Weights of a small mixture-of-experts language model, trained from scratch on English Wikipedia.
Size: width 224, vocabulary 23401.
Experts: 32 experts in each of 11 layers, 240 squared ReLU neurons an expert, 1 pick a token, a shared expert of 512 neurons.
Training: a variant of Adam for the experts, 489M tokens, 3727 steps.
Below are experts of layer 8 (counted from 0) of a mixture-of-experts language model. Rows are named router (the router's row for the expert) and show model dimensions 0-223. Each number is 500 + 50 x the weight over its row's rms, rounded and kept within 0 to 999. Numbers have three digits each.
After each expert's rows: a language model's description of what the expert responds to; "comes before" lists some tokens at least twice as common just after its tokens as in all text. This comes from a sample of Wikipedia text that the model never trained on. Tokens count by the router's weight.

# expert 29
router:541527586440456505547544567445449534485500643506456510490422469577507505438546531430512552520453539487554512478551446439474509563529518484541601514531467535483471465547499466390471509496501506490571558573559526534538516455608544444488478519433478437526672548490524549456477477522508499515446434587473562525578415516480495560492677509480489537466462585426515539486482552440482526523498519550513518495433469523389548541452521565513424490484469461522439502475513481546492602441453428511448446498505444474614563489540522467430533491524506613494426545517453552501571488527437449459436432517474560516529526549513535484457509502499485472480519463469518592463525515322488636554511
List item dashes
comes before: "-", " •", " Born:", " Website:", " Coordinates:", " Country:"

# expert 26
router:612454476553432481507454546567564656585527506513539537498538575522458529491481478458469524522526437510562477421494449534426491481511458473447488488421516464565480488449527386514549433553494484512499498566549455406372446479571576491572526530575356562481560505568580456529566407503519572556563531532524530528428439545553528533429400520525519451530474492473562468547446559507479540555511430512533505445475580431539523419494484555482502501470456541458628499477516463527411568538535515424468530496532481444493462489524587424451441435506506458510498517392534498595540533537537512460558449503591428437546576462475460533452536522525532576516558433513441532561542526491502542492562
Copular and main verbs
comes before: " a", " the", " also", " not", " an", " to"

# expert 23
router:476359577443397544442543565551516487499606488404455439469491447472537473519453480557548528450448628476599446477545491476397569570514543591535513499549527426419526517367471561496603489512587572574443520533401534512434483518418483491570495512549494414536502440521519459465492466539461517525521602508455491459478520481504530439473544526503497536552401546495525477431556477464526452473622499465512465571448470519568492509496480459525591547412476535546421512527554517469486445553533608555580431498526488476513526527567537483521549502491542514426490476492498458449475481486508575562528503341525430444483488476497515425420485459492430477465443510531487466413471509494417479514523
Date prepositions, birth fields
comes before: " the", " on", " December", " March", " January", " October"

# expert 12
router:525470558475557470445540484430506508441569445510465512500460530455536522544463542505513531475447481557571500470568528471513447495460503497536521438521489512505534463402578508423432413530475534513400632520479427446511492458531555545563590543521460519539527471457534552531572389469599501562487600462503490537456488607521625559416405495443520485450537487554473503445508525492450502490449549500511501488496485538434443426477495409571548539512485558471531482540556501508477512396552570507487421552610402536496523429515449501429451440576549432548559545439560493480551443481451503530493461583534474536572529543543506512543484464534486532538515693644564475548486553432466480450498
Evaluative words and endings
comes before: " that", " the", " to", " a", " than", " by"

# expert 2
router:513463459513540471512484540502456557563448462529427558535574497458545522570452474586485500472583477506513503492517578391445501471584531499530538438408501441538488519572489472653432442469487471455476549580487498566511491531562531519539505546501372506437560479504455430496506520565400419452495625488457556530418406465406609433447496489548479509453518448510529491456507460564497438525403381483484472553411517452505479555462445508445480541545552485412525548561502484560496455473471535463535482534570550475522513534542542536550473516545530489471467509437491482537471426454495521416479481476496520555568482627468398537541523427504455559616442485463430499563440506606573580551488
Table cell separators
comes before: " ", " 0", " 1", " 2", " 3", " 4"

# expert 4
router:507562532473485525613531458592484458394502422512440458486474496492461502532590517454469522520548538556518501507474437583449478516551488455451522490540540542438520447542503560521362510454490388573487456447434487497515569533516484463398484504506589386539432440474462511542479517570441476480436373496472554501472480609457525465506399472550588472569420521407468588504488582469454548486557599473545525511518543447506549409502498476438503480468491428585565565548528536509511443572500495564537517513593505505590440469393540498545533505453520534587448522534517466434578488463429538498527464612527498543444455521523475431499511512444579400499470519501464375482524504537460492461541
Years and "There"
comes before: " |", " –", "),", "–19", "–200", "–199"

# expert 21
router:467511541529437519493545447452411422505571553503471464466485450614446484464567499535487546552567456485431467498475432506462562511483493471471531520524503649451415476568451585560480515548515499568426573427480497509549549481411448469479451574460571409539537500546398443492476466566560575519503506514452555544512534511469463536530492524431526500489405586556498444446502488490387441365550549537451506448483516483520496485461533443507530477547488501539466449472469570442522478591432454470464419571488514581601473512555489519506530543569458477583452480576464463490533491421529485450562379573602492492466503454530542445488463552432518535466427504512604472454488446561474387473598
Table cells and numbers
comes before: " |", " as", "us", " after", " name:", "ently"

# expert 14
router:432548512601500597464534517496560469520454568569496449445454499437459462467499553517590531483491557534477525506485510471513469410464502475505476575427536488467509509562486463495445554393485503538437498494586573443564545432524487453555486560526502483554434553453619471497453536493554489574449530532491534448416534522575524376537474471536476472412545501387481473519556517613526582467489505353445527442574471449506503500492578474448403519443511491421485473497506532482534503572420424380469505462576453445438493477464531448610478561547481521523419544558571545442480520514442536482425478565481460532393400428449446539549468454559513470500508495490442519513472523586550485473592
Numeric digits in data
comes before: " |", "°", "5", "8", "9", "3"

# expert 17
router:495486521514538548481511542425519553601471541506517577464426457587459508525623480498535413533523497552435505486446500547592495654465525490477478500538498542452561488458523468516462464536572353447458512575487549490495485525500545582429503458544592473536475508521391518520542423475439436475438460505530452539403504541514457504537478477441524451565388492525467530461514471501477527503456469515484539585450510523509542526510617419472477531495481488522540462367489574468476404461441473474419482538495552607557459428533511456457467507461574557531520487459663454447482476519526594504496533480527477490480515506559473567495593448517521452572558457625525540421571538428499539419546
Closing markup and punctuation
comes before: "\n", " |", "\n ", " =", " is", " The"

# expert 27
router:589422501440535464572428449516470535506492505524543472526429426579522505558523474607522578559441447473576551471493487546497505478536507574400457478511495433510521538489606397483521591539525524503559490470489558589546558435497484512577604502428490664422492497452438411481527369481434455537547461474481512529538478480514482516435558586612473501523455456477525501498506495455521487504540541467573579399500502453533550455423584510452508442608517519529498518516402472493542530492532636513566572505566535485539451574401507454476493485501549497456565442436472481550546382509541502598540543469466489503508517610521561517478486496509578488500559474505513514513474482449447550561511
Prepositions after nouns
comes before: " the", " a", " his", " well", " its", " an"

# expert 9
router:527484533412462565587436386510558493526492502504513550383439494545603436559539492525508543488452478497485536546477502526450555507470451531515569437493540516444503416476600497475531489491537495412492457575479588555491418545559463582571547524489507457519550459450439460578586496600544496478497494482494415427612492553647459565456354508365555428543449517533541502533477504522505454538508443525520448496503453606449517513591482545486464526482484474417474506448553486565592531470545550450499568459461504519495423517505522484444510463541531441449593504509533597508580486445470427463508531579471490499546509528543476534552446568562489535505563470554536563475633486477469465454506
Plural and abstract nouns
comes before: " of", " are", " in", " is", " and", " were"

# expert 16
router:387584508482508526530496615460449427526547515561526491506510501529531439503596497475555423573551584463421458576550470608512505458552540584575550532533459594499527439571515556503494477565578431547485518487478511475519449437562447540470491466482583447443507501531505505521457494531564516519578539490519411524564532477460444559404560503530539479600538524559520472504510452503425473464551581556499527503512491462502464465505483536598553498576481579567606529474452499523557441526559428553528360550487576453476415512521486478524496514476514467431479469486461554468462500492471421518501594482493512548585538431561511433531594485491552378455493436402462517537513393573619490457479
Line breaks in tables
comes before: "|", "\n", "-", "|---|---|---|", "|---|---|---|---|---|", "|---|---|---|---|"

# expert 11
router:461553510462491580550542432476420548598428492569520456563459502460569444532367484556571549529466442564433500499483542524464484578389536473469507462520468342499555540506543450489578455496397538460508553388466479557455500546542501506539490514478472597533581449547520557480425534440503466502550433459542372528467496416495461485517451466551445447564515592507547560515464535407490536490413519545398559552481492527507538485458487552488513507462498508516424561487465505563461510473609500550593497506477609481442551469485528532543493558479468478475559540583463544497454508537429506534430524536490571477547548461491580427468577475411554525568544484540492466463482479543442411596545
Spatial and part nouns
comes before: " of", " to", " in", ".", " with", " for"

# expert 8
router:492526496490505532477523595530413523484481488504455560497495375571528455591537502470505432500455508477487525456534563464515551542574418427471468502511399532585494461446526463583566493619473413510535515493368483528509566463536413457498491447477591474436474475498539460413591525462581527535501506427469514437433494436557360482514564529527424450448533562420404508462506481537535493499609500577490434505534526473541461542421554404467522389474502474572474557479461401411502513485474459503545630503463510418554474587485497463461430509501514454493534447594481470563532497458527558558475551493455569526473454508435441427495513546556518507385543511510473446438516475482544484511508
Line and heading starts
comes before: "The", "In", "\n", "==", "=", "==="